Weights of a small mixture-of-experts language model, trained from scratch on English Wikipedia.
Size: 9 layers, width 320, vocabulary 16384, 64.5M parameters.
Training: a variant of SOAP for the experts, 643M tokens, 4902 steps.
Below are experts of layer 4 (counted from 0) of a mixture-of-experts language model. Rows are named router (the router's row for the expert), up (a neuron's input weights, with its number), down (a neuron's output weights, with its number) and show model dimensions 240-319. Each number is 500 + 50 x the weight over its row's rms, rounded and kept within 0 to 999. Numbers have three digits each.
Before each expert's rows: a language model's description of what the expert responds to; "mostly gets" lists some tokens that are sent to it at least half of the time. This comes from a sample of Wikipedia text that the model never trained on.

# expert 26
Description: Hyphens and compound links. Hyphens and slashes joining compounds, names or year ranges, plus words like Street, School, River, un-, sub-.
mostly gets: "/", " Street", " un", " School", " Road", " sub"
router:435545536495441525534463471554511430438537420472549523449446535466459446499528485520489501463435538485510568499443502533527515521505421515574490391491535502483411560398514540454474492439521576429540553531443514547456499405536559468526470506
up0:490381555408432431493448425505574515523518455485597487552467550481545502535554464473464493435481521473436449539469495585482546455467539535575466507552549492419537542537500543477537365498474518554578536515409524438545522429450523438471466492
down0:537412519447526537603497504535523563467463511450544502495566552412460474503421465454470489525381549448470425536605575541485484490545453535510453517508516514484498529571568446531558433475565518405526517484440484512459546609542375455411494501
up1:517514464529500486550478555545442480441510553509452511477496472494510564533519420480532435574482527472478440524418482571419558579515482428441614508397436415438492541437541456420504422459539500461508574512534491462466474532443502539433517441
down1:519484501444475556455519452465446410415489444515444580479550587409491551560490483476479535618492500476421523528538548523511511503461513470403568473518485534579442489474488454448561515372508530465462570456526506476399476469525377426477510601
up2:450509475543563494541515516575487545520424528525509500457492603406410506566467506421532537469389510432527482494468500490469598499401491467523526467522498482461486440472532507584507448591476457447504504494551519458568526557534501521574456463
down2:575443590429552452561529481625480550584506550534504496375443614603595512528559413548553557466408524467510515475483516587425455510587492448486542457536505451502525487474480442441507413551526555518575561520590517532301486513489540443433486540
up3:513453455473462529547504486512545432479519487477528424522551479336514467496633495503471521486414460525401549509513481450526502544571500509508560493462570483458531542436518495464528438469502486571475506453452543498499451487430515374509546417
down3:380474492562547525520577533554432431460534554511481444465497529523532477460538511459444504475457454556497525434528408591595507535537606432498513517524503569516504581594532595409504516428461427602521481427484468512513573541514542424605527559
up4:500521597546458485563447429471441503505564523430505532495555445606485591437511584575548487448575478545543539568504518463465503415546407473559548475533533480473536482454487536449515486504463505459384450478545548404393482476493464509503492586
down4:524431414612535602417515543469468501494502483575540537409474467506523483499556500430485545441549523371504511476497463534451593395445516523533479533484479564432457519517484507661505517474508442501468540458447527482509529522474521561502408416

# expert 0
Description: Commas and conjunctions. Clause-joining commas and coordinating words in running prose, such as commas after places or dates, and, but, or, &.
mostly gets: "),", " and", " &", "\",", " but", ","
router:450474509535456548400471550501504553541452414598460525510533463539480516485471514630490549427545504547525475537557530539510637390472518580455545524504464498512563414578474387535407486505498490550476492472514472358518504547560446529437463471
up0:506544574530458493459418506549530531507463519549478527468539503570463419515517579507459447478556529526556542517451408552542472484509464581461416464414451489407531413591480537464469493453493457586521628549517386573438528508511497478611487465
down0:487518488552486554513657441519586348435485429482450481519459481503515592477456483485480477497440482495405524542529538559515426550479587497416432345471516513475505445456437516505571526477513513499402502484573608508537477487496382531441544531
up1:588443529501494392407417464484435481458477460573416535471538489499454539396452541560489580564494489569403469476487586538520517477491535466479491524475487523511461523599418400463469478452474628577432383434533493463493443483451475517481492494
down1:363458502507471563456486545575559458591439536505521516545514494541473506478550497473480528536560553497506516527556456518472447548471538527470560546429478532497498481537527514540587564504585521438372516479553548444532501505442489531419450436
up2:498506506426517487488506464547497534540450534500575438526556556517490487495538463593637494500487560446376557456509486535404512447515435551446444562479558567405484547494479521495405409499451496598458418550509478486471523530444449554501540488
down2:560465541494403488487451517516481611450538503569514500388566423461488440464385440516419478508488492544461442464461597500570524557562484420608450537509548465566484513519490571465513513483550625360499459565542545551489523473540454388516502532
up3:569422345457438577454460513462345404543476622516554490424491429471428589454444473466575474553507432427555556503521534498515565465557517481558443476559487475507545445468435456539550502509553503537511413412526407555381581462491451546492466479
down3:544564594469428491492515558574464532469441465375604455516500457565541502510466491539501470497507498384484512435452493609508508466459531458546616499418515527538425491542566522434496450467639495467517473484451399583537496431481584477589522565
up4:460405476474519578473463526497458534456430511465480562475433379500479553525512564433540489510482529526429550657484518463545511471500473523328484482402479465497364490546522434466518505507427498467454502518539492406474519518468540495508539489
down4:468516473465445523488442371505529523512567499519523492526550517530464478538505607465472437548519484554503525557570436485452526500527466532530529578485470579476429540485557539558443480485520471480512551500492531498486445559578501540528498507

# expert 10
Description: Connectives and modal verbs. Function words linking clauses, chiefly to, and, or, and modals like would, can, until, plus list dashes in taxonomy boxes.
mostly gets: " or", " would", " can", " until", " before", " After"
router:562477478471527437395525534490465508467444509471526519485589552522586447525476530500607471459396551505459473520509580539593443472567485509490510470481431510508502539561512496542499395567490505563469490564515486417472538434472493559614556449
up0:444470475525445428353497517523526452469453464462519444482485401491505528461479461524562466538505462503598526426562616399479452475471501456505542564482530506506510562478443604540468506559569409517461468512399519517366396390515524487564438578
down0:481450490399537413446461475476542491550417518397572492543426528613471559512475489566528496470412466468491506377483565521503413438460586410580535453506461484543493561476465500469531507531515468475472432399499474491495470546501443524528587451
up1:495430529514485450444469515397462505481464474514449483477479487495489436489532528440495502468514542524461456489553538495553496474452464501477534475431494444509517567452544494638466450529513477491406499596494515571510539473473481452505491546
down1:451479484507534539463540496506612465455583498494450421461410409495507446379583475469517472483431512527571408485532518521508510505436490413512558399494434474496467513518427503523504597576446478456565538532538447429457613609535509537429549483
up2:501499550547532506545571444508487393579542458531501538532491492486535490510512469575538517548494503547488606636541515564531543485496409456512444570569510498481533524530426478524537468449486547591527566479504450530538523404513470506592602482
down2:536529499487548549480472462402528487510552528483480499644464403548497567514558459487492465523536499496556526429558434483510540543509477403440522571414424519471515467505463454454521562479559476568605436543421457493521477575486484456354503493
up3:485469485422525483425483506477456592527491502511472464489474487566517475448529424441543489487527480477481499546451561524600460586571579561485463475467458440456445494430526551548530507420482484501526526544404448503548509490515505508540548609
down3:408441486585590482551496553619454578542479481573510478485460426508480478503491555517506567467479452499473541504468590522426446529503440425506527553553489554513498460534501425513421626467500478476463492417476560474425358487483428563542521473
up4:492479599444480535507494467546487513575485598510455493459484496517498598552522544515428473510502601500630501478546480493495529390457534440420593405573507489553571530514467475570519490474522489547543473515592549418432544438503458543540550396
down4:506595563531500492505449449517551527496572486566505650423480471572519495528540536523567503532497484499597415479553483497458532550528486514563462494415505579421515510564533528473488437470500452543532519534396609506520460471456588440491480492

# expert 15
Description: Line breaks and parentheses. Line breaks ending infobox or table rows, and opening parentheses before dates, years or glosses, such as (1760–1808), (2010), (South African township).
mostly gets: " (", "(", "^{", " [", " non", " (#"
router:499559510427497511549441549438483476470473483402480522542539525482571463493494542437522468466471509448479499548487484514462416577512543485481534469608552537582530526633621531532420466499499514568498478528516555456470516540513495507547521505
up0:547474539479478490368470432495500546512449531565494546543507500492515537534444550483523616551457509549495547503518574541520445507556530591500493498527489512429495517510532605585434456470572477460510492543638514453544516468481491403461516469
down0:577504460483450595517547450462481459540474465459476506539524424523511426454512550505517406494568451415495433433445500450516380562493487533531521397526453490522517525543543595589580488465538586452560488483452473437574564468479508434507492503
up1:508437499366505620493444520580482508405538543494462510424569480520532577432594482522579475455525593531418478483500510472583415485486492456465538488556526564467510450480577472622581435464499440519482541559479467496432378452505562489570521485
down1:509464457602420529521479555527451423461465488475438499412458508469542537515454536617529563502481511526434497431516473436523530406508527543340504478564495525461432592513520530494572510563361457507424425499573543461612519538466444559423498557
up2:499533474448467515572543478511514482490455445513533554536476557526497570502475553444454595549527550493442475479534452474588582503501560493496482501583580448504525432397509509523476468505531527519548545554461519493410521575633481436483501479
down2:430429531458414516491525460539418492509490498508478607450573376521508493445488633485488501502509486544477463452490518497536419533452529594577536504513413413496430404484488438476453498522460503409439499535521517464473508535459515446440457508
up3:587564455539491542531491424523606506494473358436499515470484482428462543403523486508492567570565480550442490673444425469539481574449511485552511494432535435482470399519518451514465582449536577389587497538483513467467538446512444490421477445
down3:487493414520428560486497494516542512564527521511451482495446479503514511467535488505440445519482473455646547557423506527490539581415499476483566552486497550412570536622545482496489516580477430463511452560535529416506487543524533544517487549
up4:403570490492595469512508475461505517475511494437497483577541476444455580506462443544549465477540556449507401533529358534491511489433515515500451457467554489515550561506510438447501485422499454547579566514432493463470501440511501555532385579
down4:481525463484618566476501529559449506450423512458509489487531431561556483444466453432523490531569477518557517483517531550574513503567500462492485504458535559526475500400485412427484440515561570531551492542496401548535509502451515391542506534

# expert 29
Description: South Asian name syllables. Syllable pieces inside Indian, Slavic and other non-English personal names, like Kh, Ram, Bal in Rajinikanth, Dakshinamoorthy, Morozov.
mostly gets: " Kh", " Kar", " Ram", " Bal", " Az", " Mat"
router:527502502473500514463525559483374520457517439556462547439469506517572478546476475520526476531590508499377435461484479609496460481309520587565590339479487536499524552544509530525501483445476551511519461444561456577622546598595450515412461469
up0:524495402610465494463538398429484480461515378502560601411441501558485497539574536530577527532497479575429579587577467483524413542444481491433524413537527497436504462606462496503510486520496438468497408554542519533482526616627470437517481559
down0:608581460564567421624482605510534458453537582474470524485570456471495446529488525532471527426526469593498529522559496551458507466462539526513499524630507527490578443531454414539459421476461563547516501541533495554662533495590423505505517512
up1:471478452461558478464414426409492476560472495564496479500454377482538523517547555512550521550488514520489581576434480503444488476445579553558479514509525485495436490550498406564418497543449539490531471487518470600468550543498505536501515517
down1:427417475516559549496482474498560418489510502492501438479551478461503547510518573559488575481469646471463451419522454494483493603544557502524480601524419493517529523475449531510576444544528568495430503497464466537533541491485499501517485447
up2:474459453458509527546481533486469549494540438523495450522553454529530516548442505456491551428503425521521561420482502511464526504550531557505531530571464446456474427538412494507541539498552439512498472499479578538433509530579520498488496441
down2:529516483506545511429452478549465510465474482571487430483466517465529543534478546492548493434523407479540517477585506489455461521524474535550457500506445521495422503420409456575466391359546500491446488544570552565538549545527467465480485513
up3:488525569500519451487564455517481471544584506541438540490548510519488518638554501509485575484555424528597477499536517485536553425461349483506558479563456551429450491541514478542539445515485592514497522441464520467557545553475508484534456438
down3:493458485489474449478416480480474487506494509377374537412433553499510514548489375390578533531481510516511482550474548535508591550545597501544485533464464431475473499583534591493541526463488530472454526429598425469408446478432484494409473558
up4:462437527490488455548547577553558545532490498479561440500499561474495530532500563481474477474507491572403454575466516413537561457402475520429540464446499539599530569514474435547495588464460555493556534417457439572586453490519602513542470543
down4:441462536530505451589503416396473507435452520513482461448510584533423501554458544545447375529467548475519518430400511505545505518568588476576498526529499499464445448405572435457465529556544425555533527487541471595503607508535515510537487515

# expert 8
Description: Indefinite articles. The articles a and an, mostly after is or as in definitions, plus adjectives and participle endings like small, approved, chamfered.
mostly gets: " a", " an", " A", "A", " ft", " small"
router:490416486473504274558447508480512455487572604485469517490450511485503526515522473434430530433517538477563497546561533509477432448399552540419436401566471587566510496450447486502511584474571548494575532516546453362503457531480564471423424535
up0:561511571451445438597539467473435430532529495513526395446438435511433496388498578593478480558463512598542445455442539413530469353452492423498402532510515522459438477507517481394428447542512553517608589523502443421501464502473373484398455529
down0:437403588570583533486604504476443448540458515450460485540481524560491453510412514525468586516494494556511446477468431490451512446549480468522545540541485516483629416519452509472434518512533477431466486558420491530508481421447560491493384508
up1:380496546476545451434524403516533518484437542452528444514551554437522427474528474493543603566405530485465512467525470588492579491494503425509476571534455430472607473556458469452451601576495487434498543575430445363501432485488553493596535525
down1:600402492456451484561534480448511532493530529511504453544502485442516496536587530565502555473514502610646504578510441560432511427452529475386554469384494543576417436432524505482520562515521565502467530476505553488495498489506496496476601427
up2:520425510544516408528621467483583419486451499489475523566539565434463476541448547515446498462477407543459458473449515560538564525580511532520466542514473474574483509499535492518442517461460494542518430553506481452477469568505492499406503581
down2:453461510508430541478475500493401441422526437440412482584484466546410481494506474461519523560470438454470465528453584525478542423451625456456473540514526631526445465473397463403519580404490505532416582447546520490537531523386453472559416483
up3:484505446464510524514549438494451497482579493513535469527442542492569472491573499486430503446483613464440534493470533537551560477495432533413529490455548424379529512523486436519517556570500542516606462439431549397406534576410515447465617506
down3:449504491524535510364431508567564509499535513410522398572492552505462440460584534508427510573497485584469528560533477399512470459525433473475526577486576535489590488538486530539600571458498459480502566497488494471596497443469493506510553486
up4:544439484465489468545441527480479392462519491447482529500485561434480471452383495457458433530474501517514398529554460527449474513458571554388407397518535599558513439453492496550537444527502475433495448478453464571507505457488531516337489446
down4:534487462391481541482529488496479501572433449467569525525461476530483479530513443428524505588463474535502561498489473563529432435508519502502522572586524416463576560472515571548475527471518466472424429496525557427460402413504536485488496392

# expert 11
Description: Prepositions after nouns. Prepositions following a noun or phrase, chiefly of and in, also for, on, during, under, e.g. morning of, trials in.
mostly gets: " of", " about", " during", " for", " For", " in"
router:427486564496475531584529534473499517524521526513494487521368524410464466511557485431503521492554398518472542547559511402388614582482546412487445449524526483491525507558503528513645486476519591519534490449484489460530413481451414509503568532
up0:555492444536535629502485537431487450525526431439503489486533507521482470494602477433518400481478479491542588533600441512492463553534440459457489432483449462502564460422528637502597519573442470478466554466513587479351467453500428475491483495
down0:470499513502448416466477528427515598498485471505454440519515498520456510544522509491418461523449508499469550453494542492395460406452501552377454410491535540537558435527532499481516556443482528495461627351508529561609514406517515496504480425
up1:485595504473540495509560571487532565468461531419551488466409529442485430476568501474532488461582439456457567476538521473485478504554395459485485496524507591566480440560477555484467570567527481484494484484551480452528510409558497477538456483
down1:445399493534464436467508523522519474470583481516473431475563594490468563452557450401406564593433543637463481501512587579508523596470453480527417444517517425541563500527405486505536488471467497438553507573455556488443531556512541489503549518
up2:552421580404516537542494528486499488486471522461495501437506404498447471525501458569522490557428499475585501524517425488489463629453398487534399491560456437489490502575559494526493420506444446428471471459479524482496473419451454443447411542
down2:483560466536426536517464446557460480528570487555543456527449516603500479590510530501418503619565561497500471498557537501529504455447462463456530535488403540552434509488445482590471515522503437451433521493460489431507539495472373535471391528
up3:480498528447516512540473506450521530502467422513463505490531439428538487506498593485450486495415440478546457452540529477400401612511511499499445622566540558423504596506434526505477476483556509481518453489486573394495490540498595429575488515
down3:532422514557521612521499537502423578575519502508607517527538439521475507534494585470484512454576518576461431534547478484488452503495547439556504539497548455512517565425431506542459490519456513507589422464444508528499494439504580536497591480
up4:465528530510531510535494402490465410520433514523514458598491564574508483547468579409496458564563518520445480513614511508475646526456528512466459569515546619452524531589551430412506585487531540448501580511534503481531493427536563584419557554
down4:557397562481576526545558395499506480484534462470546395596503510573457562476495542435397548472517537516409527405563461479539445489538491491658486516471527442480500480567501525504438527549560562472452469582431479467505569484507414514485631486

# expert 31
Description: Determiners and possessives. The definite article the, plus possessives like his, its, their, and 's, usually after of, in or a sentence start.
mostly gets: " the", " The", "The", " its", " their", " this"
router:587474541476529593429398336541446499562542405496438488511581533504521483559486495527442466444513482497450512354548437573403599610552549478530469546502477522533494516465472429492481490500532543515508519504450494493508564538463508534506565492
up0:611443497507587487436506513518479483464481512450496432462520359464523467530534611492463459475453520499401442501489426484489479578491451441509443605506413463532550432516510518516449495413479606456592505536571560541448467463566487449559509556
down0:508511525404519567549534624454534464581482437478395497475450363491463476472514494574526491589493439417499521570448467543519521515551500477523553514396603474468470477445537522486440504528332389450443507454423422594435349507499537489457444411
up1:495498390483491562443459478519536475525526574493512428525524532517464535568464404541520473529502476523426419436465464539522464551527541439528530422495471473456550504483527516452546488510658513507458450427432497483465465509512538604555524521
down1:572545457540503431523519433485532479498464486473467569590453443518538548506521524419513460464487477554427561521577478427480466525522583513465461534531477526583425547510459474446391485489484519457505519553483559444441571489507512464503483432
up2:418462486534484452496446500563443408430351437544591410484527477532512500491439465489510521403516561489535509554522384523457533500467471444523462484532424450479466547516428491577489507546397471470479563512505554412508460530500518561491441557
down2:527419494477495522497441541523492408503592500610489373491562474459414520489537493353421461478506416571508438487594502459518522512529581543534519502596504504517499490455524478590485527554446498440553490554554473510521528548447505501385563522
up3:502547544532582539440480562470532454482447454502488399513497477521505485522454515513508408503605473598480565496386361513425404490439546553462521463448365548445577467490566454526423459505502492535461503464493514472504514536491492552470475486
down3:481494386500465537583472470498426519485577485502481458519462499501526484446545497441546519531502545439548530459537570481524616558462511518478518516555596522547506382529589441489431513594505580468533589458406449577527491412521457466505503438
up4:447503594545573556466549492552558564467481458481528433489445506444474531496457561439553504493463466454604445498496589615526503417505494357529470514446533534392418536501534452507494509427479577465489507466440508451547463490451566483482491466
down4:456489523546428440481545468517505537538428486459518361506432448572574563486481570457456588506562598535522528489426499588488514523532562500450433586566521548492574530508535439454556538551490513396521473526509454542624483488502575506560458454

# expert 16
Description: Common noun heads. Nouns after the, a or 's, naming things like album, series, company, season, and word endings such as -ation, -ment.
mostly gets: "ation", " album", " series", " game", " service", " project"
router:548467457456509541494476507538487354498509446557485546526549389466558493393569455516504507465463523433524536444530496541463482598447576393426566566458465421451463436530540443518488482563481464446535484413481526461436433536545404516542532490
up0:522559483457558397466488499574530476489459516487522402456497480518436459494427489452499528451499452518501520567487465550412513535576513496447511499494463434505539440473464568475561553615529522437527600451476470506448457477460536507523499526
down0:514532525535533528445514412503495513444525563431542506474471521473444436495416571494538499460521529535550610513551463541478440555541470477541651520510622517512578475520480424591505498400490480504464456576507509461505619524529521482636531474
up1:500596436577484484472573572486510571496496415502445568493411504567503517355567463563515607491529551470509481500497546488468486545443451458503413577471524495575536552396441563593515487544463505483501512481510483442387462499466509451567593509
down1:506481406410482538359545529491450477516436512446414538479518563518574482455444480485585493529467490516540514523486611467521529497528619515513495505596477490528380519505530539463505535509425486529491601468496479462507508527463422543504580450
up2:483514523493484533539613510515641448451405553523474506527477460446523388457486506496508496424560549529486506509518478583531602487500529475574522500472456412523477511526598463559489487571507429536408533468474480566426492542475459476514503534
down2:389466383547467440444528456529514542536506550496489647419589605477488487593476530489525571435469479493557485432418529586595505464549422399453439512482451576478476520485474396522532505507482523577460653541477470425529542472477511470377502484
up3:542515487581440528530465512407582475513602510444496423468518521551537522503598506448506517482583529447455585514564624512500555470447555484464521527448535550531499503587578551496528479511468513446475462476517480531406460528468471565466526561
down3:556444480499488522570453524505504510524509542565504508520425440550491529572526523515469548559528457497506552486412493425528427543448509516423531458500560478423433554487552518525506528452479549537578543491461513540438509387548489467529524607
up4:500573452509518501506512466510451517433512429633473434509539464487488511530547512455468521454467559451444497558510571565532434488471533409403459436577630455500478492452563588521483451468510483425515476496504552500464543402478474535556544447
down4:524428461506560481572443557402497540531495549558483406470452438485579483581517559451412576585531511525481427595507484509511541456508508473445523491439498587527511511536426563551502534478542539496500477577483494518439530463462372566510569587

# expert 4
Description: Numbers in tables. Numbers and years, mostly inside table cells or in lists and season labels, such as 2, 1991, 2008.
mostly gets: " 1", " 2013", " 2015", " 2012", " 2005", " 2014"
router:616475485485460561391509438563509528541434523509550536551481521550460534526477499512541516464468486507526512511483515548386442478516652551483521512459563573495545499369475571481541476476486481546464517542497451540575507492473549527500493511
up0:538556536473497463476445505470495528527445539504476496530544461395415554538515550485513560537485482545488593403518494470474416582460572491447553490512518475428565433473465521535517452483527507524507531523506501448463480488509583423526589488
down0:473433595544477518513454521550515513457523533400573458569568505513543546537516477545449465504530457538558503353473556548473512477468521475519453488490597501501459446515501435512434489522460533505593572505442494498480520513449449539490513541
up1:605541441523429443438466510431390366496547513453580518452452532521595474632484512593461468539531580505469462512450501502548454571431481424465474497531472496502498488511478450464578545496557565473463420481502505452504436474529468442430622402
down1:523546344509498521519501584532540506506522493485420427552545558528526586453510401400543591497469545372583490583500424498502448512526572490376538474576373541570476433548488453513537495558482446547538580490539655500452464492488459396433575504
up2:534474525502481487435575472559387473453463490605445605510519506531462545501452449515446540504494580535386493553463478578456547376528413510552565440438486483477420455570529446513525434528479526522472453485443464468505558468450498549474437542
down2:598373428488515481605596495508432506549628494551493502470555483537489542479540460506440450504534562417491493525516491436579521608475604535471467564457556566503445460542527428471527435528478563530476498451494515607514488477498586427425485463
up3:578452521414486511459589458463403464462562502571398502528498481535503576516464540494445515408467510556451460470403518537437506472435525403483475456457498500511570556421435489569449623456568501514386441446555577410427547508500509470499444576
down3:518530458509499476542489469461432488489538426505497501454495397437485460505610557557517496427512438540433390542498539497530513481543544452603483518536506408509509537518541487504517489518494485413537549523574442534481422481525484482577515463
up4:557410440507514519422454577572537465428519410555485474584494432536462494513541420556522482472478551573568529536481501537588504495577491499450465473530563574456438611470480530529634514518569447461458558583462567506458455468488540515520493537
down4:473443473522501450519458535486466509543489503538455536491515508493427484422444421521543490547532557458457489617509491546461467456501472416523541560549550545498490541527567472433541460390510421597460364532534570448358490524415549539560494436

# expert 22
Description: Plural noun endings. Plural nouns and plural endings such as years, people, children, -ations, -ers, -ants, in running prose.
mostly gets: " years", "ations", " people", "ions", "ets", "als"
router:581546459472444556399559513455473525469511504414509507362526536486525491549518543471453495477456444532534503447439484614516496387562586501425542467496388493483469484465407640541500485483509484548494473576501538512503584375448537466540491616
up0:584433491474477537434524486482488492531497536455457474496462573495510512515442506522534551464461518549506559465452476559510564486514482416527517561530550603630467460469545549586585398470526515564582462581563576485536535400496460539510588583
down0:588449556448483472437537483518584456515463423492561418498508497407449531517543499480438458477572503457586452391582437405562484618475502521528553595536413495521490531468487466510521534543427496551539467505509465472508531449507509540562448477
up1:567508418476465515496520502487515551491550419506476506558517543503448492566493646555384443538451523512564494598487494519460510428565464412369627463473502553433400518556490558508521500510453494476451563498510574453504480538531514457547507502
down1:541492396545484497502456536517475524480539401508539481507499562490480526508560573626441524497547499437542458518548581527498426528486518460528509583522520389526476527445446455469533477506538529469487479538515489586469600522413492542463476536
up2:506523398504476547517420501510484507523523534450566495479537428478480542512504463500454529519537416457516550469389431532433522481500516412501554586492482520518508554455497559516463437482473513555475508407540493513469427432463502513521530522
down2:528400518516540402434519534440469491479504499528412517504453444533584516410478502531498510526481453578408533475449488392595506470437596550485570443522488466474581514489585555473469457415513483477480459536562443482553534498441401491589606521
up3:514519511426556513512521508420416572481523498506439459402460514396575370559577460494496526495437456498543461450483500525520484489448446331411411487553514483561528553436503554472474456507506501427446517485426578533455548505518526477506475530
down3:526451556421464498479503405501544606521494445512437485508508457497602516562518521411508409524548509513529571443439517598465484540488560519489503466476608458499491463565503481501598490490488485492434562522606474474525641530482527574544562412
up4:429454404490433454404545462429508501462581456515522564483591502482430511473497487440444517559439488471452446526479460556508539506555468451456544450467494518445460495567440385542473470459547524497559533536595518500522579433430528516494480509
down4:477445536555535429545444580543514506542467427400563447440519442504511434456553465545508462537509463477500527501507523536479451530486492424486507514562568471544512518477504541461505496454405488533423432459539544627532627449484432478579482489

# expert 12
Description: Word-initial single letters. Single-letter word-start pieces, mostly capitals beginning names or titles, such as F(unk), M(ouse), s(ashes), and abbreviations like c. or v.
mostly gets: " c", " d", " m", " p", " R", " s"
router:515531509490566449349518591543557455540530485520492545455456556454640590497531472478556561492454521465491510503396517518523567515591491469527512511574409493489590409498428460445464457440493486504439500519485541440498543459499423464544447571
up0:448528584557448512540390515593556423487547532533515499508509501539592470590544586583475576518571560576528474469512423468548543451596548443563492562468448487467469434575475477477497404527483546462490506480482506478459528445521471471509515583
down0:485504509524453480528532529514510432531430468465501468516524543520452517458414485462443509441535485429515523470523546496479452588411455552533436450469497486541538496552509482505456547467613468480562461475473513499520461531534475507516546427
up1:548510513500489579447511560519465383508542553434484449463465563541599588493567539429503527526505549544549501477454577520521523596452527441419460428568498530488519441464613463579480529514496528551554443433482520475567437504556497487540411466
down1:450445539440535546567471535397504439421567553561485469515515536417603517478512454575490567444538538532382388463449504490383448432639499539495625499485496441447513510498543425494482500503505477467494483549550549496541514521590514622508528577
up2:470529519514507566519527502520431417489447475528407533466509528458514483515522505456441464468479565543470475457480568535529573597515501496365492532518435453539563440500499530421422553514569511512435505432461451508426492536480489464389471492
down2:432462512472493510496539490537476551546472516480513428522455562454476492414506476516435409485413471502429458496499511421471427488547587462497507558528552549431480504580481518445457458541489517425484562505510460419480512496550518464471534447
up3:457539551429564499452548579403495415480473556433450504445543478547593513465504441480471496482504494545459530523478494500553521513578418499531530533533469563509417463508469396463520573392505480462572513508456427493335600447440486542522476522
down3:430489573452451525452523397439473455498379565575485560520517540452546528447469429552570559488447426556519440516478544458474514504419436508503445539489515396392452612468466439443462481516532456552503482546622518509538441538549471411542474447
up4:497509515461562455423588542493570459609368414480477472506481525532522449545584487466461491485425613480579553477507513505642483489437436527552533557548561544497541459487494466483437603564464376483629505527456516437401516471479503458451525495
down4:517516508509517505550404451472528433487554474552495513452548461510516438495553578528463438498452408550523474390531579472546512343451487516512540410501489483528453482476495517461482420483551479423475454523586482536469560553475545554385485487

# expert 17
Description: Quantifiers and table cells. Quantifier words like many, several, various, other, and table separators, numbers and coordinate slashes in election or climate tables.
mostly gets: " many", " some", " No", " several", " these", " two"
router:441478558558398510513540517484449546478412584459524482427394476494513494515574518551482510548526448584504527531485503489572457493509482481490550482440445511490477462499575499562520442466422489516528523572580513577534628433452506557513529610
up0:408520443467461476483534387494517551516421425576528495436473458490469500523549473509559565502500505485508419525480454472445532473468413486470482389530512468494451569478477516479503503427527482517509493534560470466575585479555530552499444398
down0:534480555431506456442530535548540441571443540527457515459608576433472570584572496425513413514479486388574543517527510554413450590500575539472528518525444509494502476552410506553499470574474478597543478513452497499437474503436454578580542541
up1:461482382456533517544461590477435453418470460527567476538527509441520529494511598580500569524555577544499515410504493453500561509479438408451498500559539382472569479487510506501478457514467489526515447536546557429478516578461524577485481472
down1:513466540496480525541531536463395440588541446537414480480542465555432538485577569565446479488462517441410535575479610487543528550537467478491482463485444491431538528544538427535449474527461504474539446512422553488427502503515533530482411495
up2:460438564559435528541464541502415498373447616495455494493542513571462506445432616542456556463627522620525480491458500458470507462547488512348402495591507552551518545485573496463484489524467471532578494489532556476470493461636495486431514509
down2:509503427468502548452563392635508465448561457518559508475507472491473469510506526451518504491399502540427559525520544472444510551466515343468351481483509465390479572457446461444560503542482541389500500501473591382584464488506530466515528569
up3:597553483487486521489513562439548495481498452592505468495456531520454459586550482517464467527516487554517554484452512558578406508564519478515543503517465460336486456493501505556490527532559459498508450530611480552395472431563490464510476599
down3:427504573508482456480535483474515588400414540413512534551462439515512511434565537524547429469510510467369597430592523572454503469509463531484524456480460514464386564508544552461545441480510502566500537476493461481524505485450497453572496507
up4:509539571485397529413545580481460477507449434451548560430458472456481531570532409594515483527628507401452521569479488476532532580531448477506421466443584490546488476532572490495529536463480475510583576428522543572485555515429600568523499483
down4:500527497512497525561450523439465465420503475526470489482583539530527415604505460475559398454515411558516488481535365470451524545534488474479492422496518427492451553417447518480546504545399550560471548461471536499472557495503539512572503477